config.yaml
hidden_size: 448
experts_per_token: 4
d_expert: 64
d_shared_expert: 0
hidden_act: "geglu"
router_score: "sigmoid"
lr_router: 0.00102
tie_word_embeddings: false
optimizer: "adam_hyperball"
max_grad_norm: 0.5
train_tokens: 406000000
Below are experts of layer 4 (counted from 0) of a mixture-of-experts language model. Rows are named router (the router's row for the expert), down (a neuron's output weights, with its number) and show model dimensions 112-167. Each number is 128 + 32 x the weight over its row's rms, rounded and kept within 0 to 255.
After each expert's rows: "comes before" lists some tokens at least twice as common just after its tokens as in all text. This comes from a sample of Wikipedia text that the model never trained on. Tokens count by the router's weight.

# expert 44
router [160 127 145  48 147  90 181 135 168 115 108  74 147 106 165 204 169  66 101 105 144 139 128  87 131 111 139  98  83 129 103 148 128 124 102 103 130 109 104 152 149 147  97 106 149 156  98 175 112 134  89 111 118 104  90 132]
down0 [181 135 121  89  65 144 102 101 139 127 214 134 142 135  58  75 153 115 128 149 115 117 145 140 127 111  97 199 147  65 116 119  92 116 143 114 175 122 171 117  92 121  88 153 165 164 135 152  85  93 177 155 198 173 126 178]
down1 [133 160 136 129 186 159 145  96 128  93 128 114  96 133 163 106 115 127  96  77  87 151 129 127 107 167 148  98 100 158 212 106 150  60 203 169  76 140 135  97  92 147 131 115 125 161 112 138  88 115 105  97 112 151 175 105]
down2 [189  83 110 174 111 129 131 127 108 118 124 148  80 108 110 154 142 126 125 105 124 125 149 190  55 138 159 163 144 109 122 118 150 131 168 159 164 145 126 176  80 151 110 123 137  87 134  77 115 142 131 199 132 121 143 193]
down3 [ 33  97 136 161 153 148 101 144 128 140 152  98  95 156 195 156 108 173 116 101 138 118 103 215 128 113 157 173 139 161 109 108 111 123 126 124 161  81  87 166 180  79  92 111 126  69 106 151  74 169  78 122 103 149 133 133]
down4 [ 86 140 136 117 116 135 145  93 130 141 130  87 152 183 176 190  91 165 113  88 110  97  65 162 134 137 159 138 100 158 169 159 133 131 142  99  94 146 145 156 205 134 102 156 173 148 134 120 122 179  75 159 173 129 149 113]
down5 [146 169 104 142 133 111 164 103 109 110 121 168 191 132 125  79 157 164 133 126 155 105 127 162 133 162 156  53 104  76 132 111 130 108 183 186 141 156 147 157 103 122 145  91 107 134 111 172 144 158 113 156 129  83 154 121]
down6 [124  96  56 214 134 137 139 120 136 119 114 161 114  84  63 117 150  71 172 170 173 128 109 168 139  82 160 140 149 114 136 172  92  76 128 113 167 129 118 157 140 123  96 114 103 128 182  59 154 125  78 150 122  88 182 122]
down7 [130 128 111 119  99 154  87 131 120  97 134 129 106 122 121 119 118 158 118 188 119  96 195 148  98 151 117 124 109 143 162 104  98 166 101  38  70  95  99  82 106  74 114  86 147 110 169 159 122 156 140 107  99  80 133 118]
down8 [ 83 108 177 102  97  90 144 124 111 106  86  71  74 149 131 152 181  97 100 176 121 122 161 120 163 120 135 114  84 151 131 118  71 143 148 126 138  90 149 155 156 126 115 156 121 167 125 127  85 112 162  97 101  85  65 104]
down9 [ 57  71 174  86 139  87 177 142 116  96 173 102  92 142 110 128 128 143 105 139  88 142  89 108  83 166 144 109 150 119 167 109  94 160 113 143 115 100 117 207 150 140 179 134 155 118 104 167 153 133 120  84 127 139 116 122]
down10 [124 139  72 141 159 118 114 112 116 126 136 128 127 115 128 137 176  69 172 133  92 141 137 139  88 109 204 116 168 128 111 143  57 107 146 117 110 124 125 106 185 120 147 122 101 119 123 130 150 156 184 127 138 130 120 133]
down11 [127 121 129 157 122  71  98  91 161 126 123  68 101 103 138 174 115  93 124  97 109 141  89 117 133 134 166 150 162  70 147 111 123 149 227 152 154 148 119 158 150 106 160 109 132 115 136 160 115 121 100 114 119 117  98 131]
down12 [156 182 151 136 132  80 162 145 102  92 144 125 123  92 117  75 197 134 101 167  70 111 138 122 130 165 139 186  81 148 104 115 155 126 140 206 135 112  96 127 155  83 181 157 161 124 159  97 112 152  86  86 112 129 115  57]
down13 [139 114 174 105 184  76 134 122 172 164 168 148 131 175 124 121 106 108 120 105 174 163 173 131 134 155 141 167 121 141 176  96 150  66  74 106 118 167  87 150  98 109 113  83 121 140 131 155  82 102 123  82 108  89 110 216]
down14 [163 168  79  89 139 130 107 146 125  81 158  81 110 140 108  78 163 109 152 110 123  69  92 172 112  93  95 141 148  70 155 140  38 139 154 165 125 119 125 142 114 108 130  78  80 128 162  87 128 152 112  96 169  70 162 198]
down15 [187  84 156 108 111 128 189 163 121 141 133 141 140  70 137  87 134 175 148 107  84 138  80 142  58 128 160 142 128 161 134 174 145  84 105 116 194 101 159 149 114 148  81  62 109  77 178  75 108 149  96 189 109 164 128  84]
down16 [ 91 142 206 166 134 154 109 116 118  86 115 167 150 132  69 130 125 160  96 125 139 109 149 141 104 122 109 111 123 120  94 138 178 140 112  87 150 175 169  92 112 146 134 154 155 114 132 117  89 173 134  77 152  98 177 159]
down17 [130  84 135  95 139 128  77  98 101  96 132 131  88 160  97  64 125 183 125  71  95 193 124 114 126 150 105 164 123 137 132 168 175 100 150 159 166 144  93 124 171  84 195 112 162 149 102 136 103 117  87 157 140 114 142 155]
down18 [126 147 180 150 123 108 166  78 162 168 110 113 127 114  92 121 200 117 180 124 183  95  71 140  93  95 114 104 141 120 121 195 127  99 157  86 147 170  52  91 126 168 115 169  45  78 117  99 107 159 166 109 147  99 114 115]
comes before: "20", "19", "18", "1", "2", "3"

# expert 53
router [ 40 117 147 125 154 131 183 117 183 173 166 119 153 129 133  89  82 128 112 159 122 138  91 112  91 127 166 122  79 124  94 160 104  56 140 137 110 118  76 105 154 154 132 158 162 128 155  98 110  99  89 120 166 132 166 181]
down0 [156 130 105 103  68 183  95 100 143 177 155 166 167 121 119  78 143  81  96 148 164 130 151 180 145  78 107 171 112 102 144 124 119 130 152 105 164 162 168 104 113  98 117 171 107 160 118 133 149  98 133 141 169 175 146 144]
down1 [ 71 113  80 118 161 142 155  67 146 111 149  71  80 154 182 121  83 166 161  73  85 121 154  45 125 104 192  63 131 120 171 104 153  68 199 153  68 123  94  92 129  81  80 130 110 160 120 141  78  94 142 136 103 144 159 110]
down2 [215  99  80 131 114 179  97 161  98 111 132 120  68  87  84 163 160  97 134 132 166 137 126 140  95 142 122 151 177  67 132 122 130 140 182 133 143 136 173 158  80 138 107 149 155 104 100 112 126 145 121 150 128 111 130 161]
down3 [ 45  83 117 158 118 155 121 131 135 124 154  76  69 152 196 163 106 191 100  86 104  83  93 185 169  99 131 180 111 141 141  85 110 137 152  99 162 147 106 140 183 107 114  86 155  70  70 156  86 148  95 100 114 106 154 122]
down4 [118  78 101 120 111 110 165 101 104 127 138 110 157 148 162 164 113 190 140 100 146 136 105 143 119 127 172 168 130 132 130 159  93  84 126 148 126 114 102 145 192 152  80 150 147 149 148 123 136 177  75 134 162 130 170  89]
down5 [138 140 110 114  89  73 146 133  85 135  52 157 174 129 146  96 128 166 122 136 193 117 133 122 145 105 167  92  69  65 118  91 164 129 179 173 116 188 151 162 124 163 173 113 114 143  94 156 171 156 135 177 124 115 130 132]
down6 [ 99 112  69 182 151 142 144 113 108 120 148 127 105  88  85 133 140  81 157 135 111 111 163 144  90  86 109 137 183 148 113 141 107 144 131 120 111  75  91 129 127  85  81 149 107 128 178  70 109 121  64 118 102 126 176  92]
down7 [125 142 122 133  84  78 107 128 151  89 121 115  75 104 122 118  72 155  92 143 147 132 184 139 117 153 126 152 119 106 182 149 111 150  88  64  97  95  87 135 122  68 126  71 192 134 199 157 153 165 145 100 127  79 115 124]
down8 [ 99  93 154 136  72  78 140  60 129 116  81  92  57 125 165 134 148 124 112  82  79 109 141 142 136 112 145 173  76 160  81 105 134 158 112 113 160 119 135 146 154 135 100 161 109 178 129 110  52 158 183 114 116  80  52  53]
down9 [105  83 175 121 123 100 152 110 104 104 120  94  77 142 105 133 115 132  79  94  57 135  95 111 156 121 101 113 132 148 169 122 142 150  95 138 129 136 128 172 179 102 169 137 144 124 117 156 111 153 114  96 149 112  66 100]
down10 [120 125  98 125 152 106 122 123 132 154 126  97 116 120 108 129 147  73 139 154  99 178 176 143 118 102 189 146 150 102 108 162  67 124 155 110 148  81  99 121 145 108 109 146 103 118 143 103 123 206 178 137 156  95 129 129]
down11 [141  85 153 159 103  68 109 113 179  64 109  53 104  75 139 160 103 118 118 100 148 115 142 167 173  97 161 161 163 120 108 118 122 162 175 170 151 179 142 117 113 122 165 131  94  92 118 174 125  94  96 148 122 118 187 128]
down12 [156 152 145 132 134 112 186 127  88  27 149 158 156 131 102 123 171 141 118 141 142  98 104 147  97 103 124 167 122 142 107 125 122 118 113 212 135 117  99 100 128  77 189 156 137 146 165  72  77  99 129   9 158 145  78  86]
down13 [119  85 144 138 130  97 157 129 137 139 134  84 184 152 136 105  84  98 139 144 203 151 158  96 129 195 126 138 152 138 137  99 157  55  96  93  82 136  97  95 150 132 196 145 137 105 116 138 113 135 104 150 127 129 104 192]
down14 [ 91 178 110  81 138 128 126 173 101 105 107  95 139 114 162  54 121 130 127  99 127 137 128 154  97 109  37 149 131 111 148 141  67 135 158 138  95 103 163 155 112  80 162 154  79 110 181 127 138 122 110  94 189  87 162 222]
down15 [167  91 157 135 121 124 150 138 118 136 151 124 164  73 131 128 110 152 185 103 106 124 119 111  73 134 201 171 134 142 123 160 139  52  93 178 191 131 145 137 121 184 138  96 146 114 179 101 105 154 131 120 130 162 172 112]
down16 [108 163 193 153 111 164 102 135 128 100 104 165 163 140 101  99 108 143  73 135 176  85 153 150 111 147  75  83 136 109 139  96 170 135 125  85 159 142 157  75  95 149  99 156 130 103 156 127 142 163 164 140 123 121 100 121]
down17 [101 103 139 113 122 117 102 119 111 122 133 118  74 163 108  79  83 183 115  93 141 204 109  84 134 159  75 180 113 144 141 162 141 156 139 111 161 138  95 144 159  93 139 145 169 149 109 124 119 110 102 143  94 123 135 132]
down18 [129 141 160 140 144 156 136 141 192 126  84 108 117  99  97  92 208  76 178 134 166  89  84 174 128  91  74  96 146 130 162 168 140  70 167 102 105 203  81  96 111 156 163 173  65 106  86 106 120 183 154 117 159 136 161  94]
comes before: " ", " —", " \"", " W", " L", " B"

# expert 62
router [132 106 163 107 155 161 176 136 139 142 124 155 103 165 107 105 126 153 114 113 100 109  90 111  95  78 177  89 147 140 148 151 138 152 159 175  84 143 214  93 172 116 116 100 133  99 107  70 138 159 119 121 166 104 118 180]
down0 [174  99 132 100  71 153 111  96 101 143 196 128 153 147 111 129 166  97 102 170 104 118 145 140 152 122 129 201 136  65 139 124  79 124 140  88 167 167 126  79  77  82 115 176 118 194 118 164 106  87 136 155 212 166 122 124]
down1 [131 118 125 116 146 161 167  86 136 117 168 100  84 140 144 116 130 122 118  54  84 150 101 120 120 112 157 119  89 153 149 117 128  55 175 183 102 128 120  81 125 125 108 130 132 191 106 118  83  79 130 104  73 131 159 153]
down2 [179 107 113 149 143 133 125 124  77 108 131 139  71  84 128 149 109 122 100  94 166 181 143 111  81 134 135 165 144  65 113  94 129 156 200 174 139 175 159 149  79 180  78 146 112  61 132 133  85 104 115 151 144 123 142 142]
down3 [ 43  96 160 156 111  94  85 156 135 157 135 106 107 140 204 173  93 169  94  71 132  47 130 206 177 130 132 136 136 136  83  86 101 103 142 113 190 104 102 137 177 135  86 150 144  94  76 183  56 182 101 126 157 123 140 113]
down4 [110 137 106 120 119  95 154  74 119  98 132 150 148 151 188 181  81 200 162  95 106 139 107 147 121 131 146 147 106 136 127 162 102 101 112 158 145 119 142 148 166 126  85 147 186 141 105 136 123 179  82 124 144 158 142  89]
down5 [ 86  97 101 134 137  86 165 142 124 145 138 121 195 138 128 123 138 136 144 109 163 133 106 133 114 123 168 144  51  45 133  94 155 134 149 135 117 194 149 140 151 194 190  87  94 165  49 162 176 128 141 175  58 102 151  77]
down6 [111 169  84 162 134 157 136  86  42 142 143 123 131  93 104 136 111  79 139 172 101 170 117 155 121 111 131 123 173 163 145 116 118 135 104  87 157 131  88 155 128 132  74 122  97 104 207  97 130 113  91 136  96 119 174 112]
down7 [136 138 160 130 116 125  79 140 162 112 186 142 112 108 122 120  79 119  90 164 136 134 200 119 104 137 131 160  91 153 217 144 147 158 109  58 130  77 106 129 149  72 115  92 148 130 170 155 159 145 134  97 154  85 145 159]
down8 [107 110 186 138  70  91 144  72 172 131  49 134  57 114 131 164 162  90 134 155  84  98 146 131 164 147 123 176  87 142  78 138 128 171 116  80 154 123 129 136 190 140  81 139  91 126 107 144 103 116 141 123 106  80  49  89]
down9 [126  99 169 118 133 124 165  97 112  80 116  81 125 138 145 141 143 144  87 124  76 113  91 122 116 168 162 133 136 134 165 121 115 112  88 105 127 126  75 144 185 124 143 134 130 151 128 143 155 142 128 105 107 132 128  76]
down10 [147 126  77 164 130 108 165 148 131 124 149  91 138 146 137 107 186  87 154 137 105 185 150 156 172 118 181 155 189 103  80 184  57 139 126 149 179  93 104 103 163 142 109 109  82 106 113 121 138 190 194 165 124 143 132 139]
down11 [129  99 148 126 141 104 107 121 162  89 103  50 137 108  97 168 103 106 122 108 109 145 139 161 166 131 148 147 156  95 138 122 165 151 168 123 144 150  90 116 114 129 149 131  89 129  91 170 102 105  98 149 148 118 166 141]
down12 [123 169 170 121 133  95 183 101  80  50 145 151 123 120 108 112 156 146 135 142 139  82 124 135 133 104 135 145 126 148  63  84 150  65  71 181  87 127  92 116 169 101 177 228 134 152 181  58 104 139 112  55 104  88 124  79]
down13 [137 110 163 163 134 115 169 151 169 171 117  95 181 188 129  90 105 151 144 140 158 166 164 127 124 165 124 161 136 131 152 115 138  57 119  80 140 146 107 123 138 125 150 108 122 121 144 111  88 135 107 139 149 123 128 218]
down14 [100 182  90 102 122 119  98 199 104 123 146 132 128 134 131  94 174 136 153 115 130 122 135 165  73 109  67 141 132  96 158 173  68 117 113 133 172 116 162 160 113  54 168 110 100 116 165 101 136 130 114  79 206  67 173 232]
down15 [178  75 174  89 166 134 142 120 113 123 117 122 170  81 140  99 123 161 163 145 115  89 121  97  71 116 143 145 141 160 134 163  84  82 107 145 196 104 155 146 108 159 145  99  97 106 146 124 118 134  77 154 176 111 195 142]
down16 [132 117 176 197 127 128  77 162 134  93 124 146 150 175  85 106 135 118 102 158 218  75 127 177 116 185 104 126 112  80  93 160 191 122 149 110 152 159 141  75  94 128 105 160 148 159 135 134 121 149 166  64 139 101 160 144]
down17 [149 140 135 109 141 104 103 100 101 117 143 148 151 144 125 105 120 194 166 104  70 191 114 101 121 171 143 162  90 136 154 139 129 168 128 157 180 140 115 125 106 106 214 151 133 146 113 111 149  91  89 165 172 120 150  91]
down18 [140 118 171 123 103  91 148  93 174 124 132  45 146 118 120  90 171 129 164 118 154 109  93 169  84  94 146 151 134  98 124 209 128  87 153  99 125 197  92 121 140 151 144 142  87  90  88  79 162 145 169 158 138 131 134  97]
comes before: " the", " a", " his", " its", " \"", " this"

# expert 55
router [ 70 126 166 122  99 156 155 154 124 158 117 126 133 120 162  77  93 114 128 103 140 123 133  55 107  30 157 106 157 197 114 126 115 151 138 102 157 107 125 143 219  97 136 119 140  87 106 142 170 126 113 106 173 132 179 156]
down0 [169 161  97  96  90 161 151  97 145 134 168 166 168 120  80  91 154  99 114 178 144 116 185 113 128 132  95 157 174 109 129 143 114  78  93  96 155 124 155  92 103 101 115 166 152 139  76 180  89 138 115 127 171 120 112 169]
down1 [118 116  94  90 164 177 162  81 152 106 151  94  88 168 129  86 104 143 136  68  55 128 106  94  97 123 134  94 110 161 178  78 145  90 193 136  93 124 151 127 139 117 113 123 109 157 104 118  77 158 121 110 114 159 210 134]
down2 [204  95  89 125 132 131  88  96  66  89 116 133 113 113 118 181 154 145 108 112 178 130 111 148  96 142 101 141 157 100 113 162 133 121 161 158 164 160 187 191  68 188 141 141 163  78 112 126  76 160 120 151 151  93 120 144]
down3 [ 70 103 157 171 130 166 146 147 162 176 147 110 104 130 144 197 133 158  75  96 131  95  73 199 121  92 167 150 131 196 100 112  87 137 122 144 177 100 121 154 175 121 121 112 143  73  64 133  67 191 110 102 130 123 144 138]
down4 [146 127 108  83  65  92 132  89 112 134 117  99 190 148 140 157 116 151 153 127 128  89  82 175 142 190 123 147 124 147 189 201 106  83 133 154 113 122 125 141 157 158  99 190 167 152  87 164 142 141  93 160 178 138 175 103]
down5 [127 161  79 120 127 102 137 159  88 106 139 154 182 114 115 110 116 138 133 147 192 117 116 150 139 122 161 125  91  61 134  93 166 120 191 156  99 198 133 132 135 120 167  95 112 136 120 152 148 134 126 176 130  86 157  79]
down6 [ 75 164  93 180 109 115 151  85  99 162 115 169 142  90  93 123 175  77 161 188 154 144 104 171  85  97 129 163 188 145 144 146 115 142 119  81 172 110 109 132 108 101  89 139 106 127 179  84  96 139  96 125 129 147 193 121]
down7 [128 161 138 139  77  95 103 149 159 100 124 134 109 116 117 133  71 137  95 182 165 127 209 135 129 165  98 140 150 138 167 127 149 178  87  36 128 103  87  95 124  67 124  80 170 145 179 169 132 144 130 100 108  70 103 153]
down8 [119  84 168 137  95  78 136  77 138 137  49 113  95  85 143 132 170  87  97 129  78 141 155 164 156 103 149 189  77 154 122 142 105 126 146 121 165 107 151 142 147 112  86 134 173 165 129 171  76 113 158 115 113  56 132  78]
down9 [117 117 132 125 140 159 145 121 136  90 135 137 119 143  83 120 127 109  69 122  73 123 138 100 120 119 171 129 112 163 156 122 100 119 100 136 133 103  89 166 157 136 167 122 127 117 124 171 124 154 124 100 108 149 100  65]
down10 [136 120  73 135 138 101 143 121 118 142  92 118 132 129 115 137 162 106 171 128  84 139 159 142 125 120 152 147 160 130 110 155  85 113 114  84 156 131 110 113 195 143 146 103 134 136 156 146 150 194 146 176 119 146 112 122]
down11 [153  98 143 144 144  84 116  94 146  81 148 102 121 101 145 160  75  87 114  67 144 156 167 200 152 105 179 137 158 100 126 129 155 143 172 137  84 159 114 150 170 139 134 121 127 114 158 153 110  88  80 144 115 121 144  94]
down12 [125 152 129 106 115 108 173 156  99  96 197 197 156 133 111 123 192 125 160 151  81  77 103 137 100 154 117 172 134 134  83 154 139 119 119 209 103 149  85  97 153  55 167 188 134 129 150  44 128 121 117 108 146 178 100  43]
down13 [158 100 158 175 151 149 155 141 163 181 127 104 142 167 173 100 103 126 100 109 200 144 146 137 129 158 134 151 158 130 148  90 137  81  98 121 122 115 110 143 130 128 131 127 125 100 137  92  77 148  90 107 118 124 105 200]
down14 [ 94 167 125 112 159 119 112 176  87  80 159  53 117 152  93  54 140 138 143 123 113 132 131 153 105  89  67 129 126 118 131 113  81 103 119 118 135 100 148 153 120  71 130 139  77 146 164 107 167 146  89 123 143  59 161 224]
down15 [143  87 181  94 115 106 175 149 125 139 134 128 144 102 134  87 113 145 118 129  82  89 130  85 101 121 159 174 107 148 161 144 139  93 102 150 170  85 127 123 123 123 108  93 141 112 197 102 126 180  99 183 130 160 130  80]
down16 [115 171 175 147 124 174  82 162 109  65 138 132 160 166  82 107 134 187  61 149 145 107 132 167 100 145  49 126 143  92 155 145 120 163 136 115 149 155 158  57 111 169 122 148 150 165 139 130  97 129 165 108 118 134 175 151]
down17 [139  91 106  94 129 138 113 145 122  91 148 145 115 160 112 144  94 189 119  99 114 192 116 126 120 150 126 165  75 151 104 118 178 132 116 129 116 154  84 119 118  71 196 131 171 159 136 109 146 113 133 181 128  93 138  96]
down18 [103 109 143 116 123 129 139 118 156 140 132  88 143 119 138 113 223 101 138  96 166 105  65 163  95 116 130  92 139  93 121 234 106 100 105 129 131 180  87  93 137 191 141 165  90 103 114 121  85 172 214 167 103  87  97 110]
comes before: " the", " be", " a", " his", " have", " her"

# expert 60
router [124  83 181 149 121 120 177  95 139 147 177  69 112 119  98 128 106 139 159 117 147  87 167  58  86  95 146 135 146 172 146 119 132 131 174 110  48 168  86 129 172 105 150 193 110 183 132 137 152  92 127 171 107 136  94 109]
down0 [182 135 135 124  77 160  82  84 146 149 156 157 165 127  93 105 168  64 132 182 132 140 136 151 159  88 104 178 149  65 132 127  92  90 113  63 173 132 194 114  79  93 143 145 131 173  81 170 144  82 169 149 190 129 138 127]
down1 [ 90 117 106 105 129 175 169  69 121 117 169 109  87 137 147 132 120 137 136  82  91 122 100  81 127 145 156 104  75 132 228 114 170  95 168 124 120 102 116 112 123 107  87 130 112 150 136 143  69 117 132 159 123 116 162 149]
down2 [193 139  97 116 141 149  94 160 126 141 140 136  88 101 116 161 119  93 109 108 157 148 114 155 143 132 133 148 145 107 140 152 146 164 177 128 117 138 126 166  69 167  98 121 126  84 147  90  93 133  97 138 149 121 156 133]
down3 [ 63  80 165 138 130 155  99 148  87 193 137 116  52 166 232 136  94 165  68  66 140  93  89 182 178 128 126 151 117 171 133 124 109 116 132 103 162 103 114 143 152 140  91  58 167  97 127 168  21 144  73 106 140 105 154 134]
down4 [104 140  89 110  86 107 157 117 104 149 103 120 142 155 169 155  94 161 138 105 127 122 108 144 163 143 148 149 132 171 143 134 101  92 143  82 108 111 145 158 164  99  91 193 160 151  88 155 118 179  91 117 180  97 134 116]
down5 [148 146  93 135 130  99  89 174  79  97 101 123 158 107 107 104 155 159 122 137 175 137  94 116 163 127 197  95 100  67 111 117 145 112 176 183 149 194 141 111 128 173 210 111 113 147  89 117 162 132 118 163 119  99 129 137]
down6 [ 44 137  88 143 132 161 137  83  90 145 143 112 161 106  78 147 151  91 140 154 117 152 100 130 133  74 132 141 164 135 172 138  98 141 145 154 140 131 107 124 140 131  74 139  93  97 193  86 127 113  50 162 101 112 215 121]
down7 [125 137 125 145  80  73  84 141 200 110 179 120 140 106 148 135  90 139 117 178 143 104 189 136 122 156 110 152 136  91 136 127  72 136 118  32 144  73 100 157 118  80 124  92 198 118 179 193 151 149 168  85  92  64 129 125]
down8 [138 150 222 147  66  64 145 103 167 142 113 136  96  76 135 134 147  75 130 172  63 159 131 125 149 122 169 174  96 106 114 110 107 120 123 119 168 105 138 170 196 121  94 125 146 155 108 130  62 169 176 132 122  64  82 109]
down9 [ 90  75 131 130 133 130 178  89 137 134 128 129  75 150 118 132  90 102 115 132  61 131  63 102 105 125 156 108 146 156 137 133 108 133  40 130 108 125 122 154 169 133 179 123 135 121 153 170 128 132 140 125 129 172 115  89]
down10 [120 152  92 111 139 136 174 102 101 104 110  80 115 181 154 143 143 105 143 140 101 147 127 157 108 154 197 113 127 108 135 184  68 125 136 130 113  75  74 124 145 155 141  93 136 120 160 122 164 162 138 181 116 123 136 134]
down11 [159  84 131 146 141  79  90 141 148 108  88  89 108  70 133 160 106  99 135  92 176 127 123 164 188 104 126 169 169 123 146  82 124 141 148 109 162 132 136 174 107 116 126 114  77 133 159 153  59  87 104 113 154 119 147 141]
down12 [154 186 168 126 105 132 196 157 117  39 189 172  98 133 115  74 167 156 122 136 108 108 107 148 110 114 119 166 112 150  51 124 140 108 127 201  79 138  61 130 150  48 121 160 146 161 126  84  92 141 134  64 126 132  73  45]
down13 [121 135 150 114 163 112 154 131 190 168 166 151 147 176 126  86 111 144 124 163 154 159 126  76 165 157 138 144 139 137 129 129 137  90  95 112 138 153 123 167 145 124 146 147 135 142 175  82  90 139 121 123 160 150 138 171]
down14 [ 90 165 119 127  94 122 110 159 130  93 125 101 128 161 126  70 158 128 148 124 141 108 127 151  87 121  77 155 146  91 119 120  49 112 140 136 115 136 147 154  89  97 170 115  64 147 185 121 104 129 113  90 175  73 167 196]
down15 [193  83 146  97 114 131 153 130 111 136 143 130 159 103 162  98 151 183 104 102 100  75 151 112 108 133 136 167 134 180 114 138 180  98 118 108 190  78 152 136  90 139  94 114 133 109 174 133  93 211 110 142 197 149 148  86]
down16 [102 123 192 158 168 150  94 187 102 102 143 160 144 155 106 160 149 146  89 141 137  73 148 175 101 163 114 117  61 121 110 157 192  96 100 107 147 217 162 108 140 160 115 158 191 147 140 113 144 137 146 125 103  78 139 140]
down17 [106  99 132 114 153 123  91 144 105 144 139 148 120 160 108 108 129 163 134 116 156 172 120 118 141 152 124 190  92 131 140 144 170 116 104 150 125 154  62 151 180 101 190 127 180 184 121 130 140 125  95 125 132  94 161 132]
down18 [146 129 177 139 145 112 155  80 176 168 125 113 145 122 127 113 226 113 160 128 165 125  54 164 107  71  96 114 137 114 157 189 152 114 148 128 158 126  82 107 132 146 144 166  66 100 147  77  88 152 181 109 148 151 147 138]
comes before: " ", " |", "0", "1", "2", "3"

# expert 56
router [ 43 147 177  84 147 151 213 100 163 127 109  80 125  96  69 125 126 138 206 116 186 123 146 106 137 125 140 155 133 163 130 186  89 144  89 121 130 124  91 149 158 120 107 163 113 195 109  84 115 127 128 113 118 129 122 153]
down0 [176 106 117 114  88 170 119 127 122 109 185 167 132 111  83 110 130  85 113 141 126 104 165 166 109  98 133 165 176 127 100  99  85 104 136 118 156 150 170 113 110  81 138 145 149 170  94 194 120 129 178 159 211 163 134 180]
down1 [139 129 122 131 162 160 137  97 134 117 112  82 115 168 176 135  88 112 132  80  88 161 163 119  86 138 150  85  84 137 221 113 205  98 174 158  82  91 125 103 106 137 121 110 138 118  81 175 132 115 126 106 108 152 183 137]
down2 [201 102 120 153 152 194  97 161  99 145 142 136 100 114 112 150 124  89  95 135 161 150 134 141 125 133 157 186 167  50 101 135 167 165 176 123 182 131 126 199 116 175 109 110 138 113 115 125 121 162 105 158 155  92 145 140]
down3 [ 72 105 111 166 152 146 129 149 140 150 138 158  75 155 216 170  63 144 128  81 141  91  95 197 152 114 170 130 131 153 143  78 109 152 140 114 170  92  89 166 182 110 104 102 132 114 101 144  36 164 129 157 147 124 142 127]
down4 [ 82 137 132 109 121 124 150  88 120 147 120  99 156 175 175 167  91 171 120  91 113  99  74 162 131 133 153 165  99 165 163 164 131 129 136 103 106 139 151 161 210 126  96 180 184 148 139 108 120 195  80 159 188 128 156 120]
down5 [141 136 128 165 115 103 143 195 105  97  83 148 177 132 136 140 154 132 147 133 131 104 110 109 131 129 133 118  82  63 108 127 129 112 166 150 106 173 143 154 107 124 161 132  82 102  65 155 162 120 151 178 167  87 166 118]
down6 [ 85 117  67 174 112 127 135 118 119 126  98 115 144  79  83 137 123 102 151 164 150 148 146 145 118 111 135 136 188 178 140 130  92  99 112 152 152 110 100 104 147 141  82 157 130 100 222  80 123 130 112 168  99 143 177  91]
down7 [139 112 150  94 103  99  81 122 161 120 157 137 116 111 102 128  83 134 100 146 166 143 197 126 127 182 135 154 135 154 190 141  95 153  98  50 113 101 110 125 138  60 113 110 177  97 190 150 139 161 159 113 119  56 147 138]
down8 [119 122 167 131 101 102 121 117 139 118  87 124  30 121 141 158 160  98  88 120  86 140 122 129 140 102 149 160  67 116 107 115 107 156 150 120 111  84 120 130 174  81 109 156 125 183 130 141  71 123 161  96  73  80  91  68]
down9 [106 117 156 135 141 137 138 132 110  86 126  89  98 137 130 166 103  95 103 112  80 138 121  93 117 145 174 125 134 154 143 101  94 146 106 155 121 104  81 172 197 118 170 110 128 131 104 154 156 131 110 115 126 152 128  86]
down10 [102 123  51 157 148 119 120 123  99 113  93  95  84 122 151 122 143  77 153 111 106 163 138 152 138 109 178 135 130 118 114 187  54 127 134  96 134 117  99 105 154 151 105 146  71 136 133 101 106 160 160 169 146 145 159 153]
down11 [128  88 124 156 124 115 142 111 158  94 161  57  93 117 145 162  78 108 108  99 133 151 108 169 112 106 160 162 169 107 163 101 132 148 153 108 153 127 102 151 155 110 118 151  94 113 124 147  85 109  87  97 126 132 127 117]
down12 [127 160 158 162 126  76 214 167  72 126 149 156 165 118 126 132 182 139 103 166  96  72  95 125 140 150 129 152  83 129 103 138 148  90 100 192 159 117  74 128 152  55 143 161 167 148 114  60 108 110  77  56 152 148  80  37]
down13 [130  89 161 121 158 102 134 114 175 196 158 103 130 155 132 104 126 111 141 104 163 145 140 121  97 140 107 174 128 100 163 103 146  35  75 124 125 116  61 121 155 150 135 113 128 127 132 101 105 124  91  71 121 137 118 191]
down14 [121 184  92 124 132 120  96 162  62 132 175  91 150 119 105  56 193 123 159 106 104 105 145 165  92  78  98  87 134  98 112 148  54 147 114 132 132 119 139 221 120 119 131  97  43 153 157 108 132 116 110  82 202  90 180 175]
down15 [193 130 182  97 167 100 161 139 127 152 145 142 183 110 158 108 104 172 137 157 111  99 120 109 132 124 180 156 103 143 127 175 141  94 130 135 187 104 113 178 119 154  98  54 136 128 169 113  95 139  70 124 171 125 150  77]
down16 [118 164 170 165 152 128  89 158 116 109 173 144 168 110  65 134  76 142 122 114 146 105 155 138 147 145 142 122 106 129 107 140 129 132 143 117 165 124 135  73 140 159 119 175 205 121 159 103 108 147 125  75 131 113 173 145]
down17 [125 108 131 130 113  63  56 113 101 106 121 127 133 157 107  65 105 163 134  90 167 180  96 109 143 161 119 197  97 167 160 150 146 128 159 160 142 145  73 117 130 105 177 108 180 165 125 115 144 119 119 159 148  86 135 145]
down18 [156 183 171 151 141 122 155  84 158 193 121  97 122 115 123 127 198 117 154 111 162 121  51 142 143  81 138  88 128 129 138 198 149  97 139 115 133 185  65 130 139 187 129 157  60  85 119 108 100 137 147 144 141  99 147  89]
comes before: "20", "19", "18", "1", "2", "3"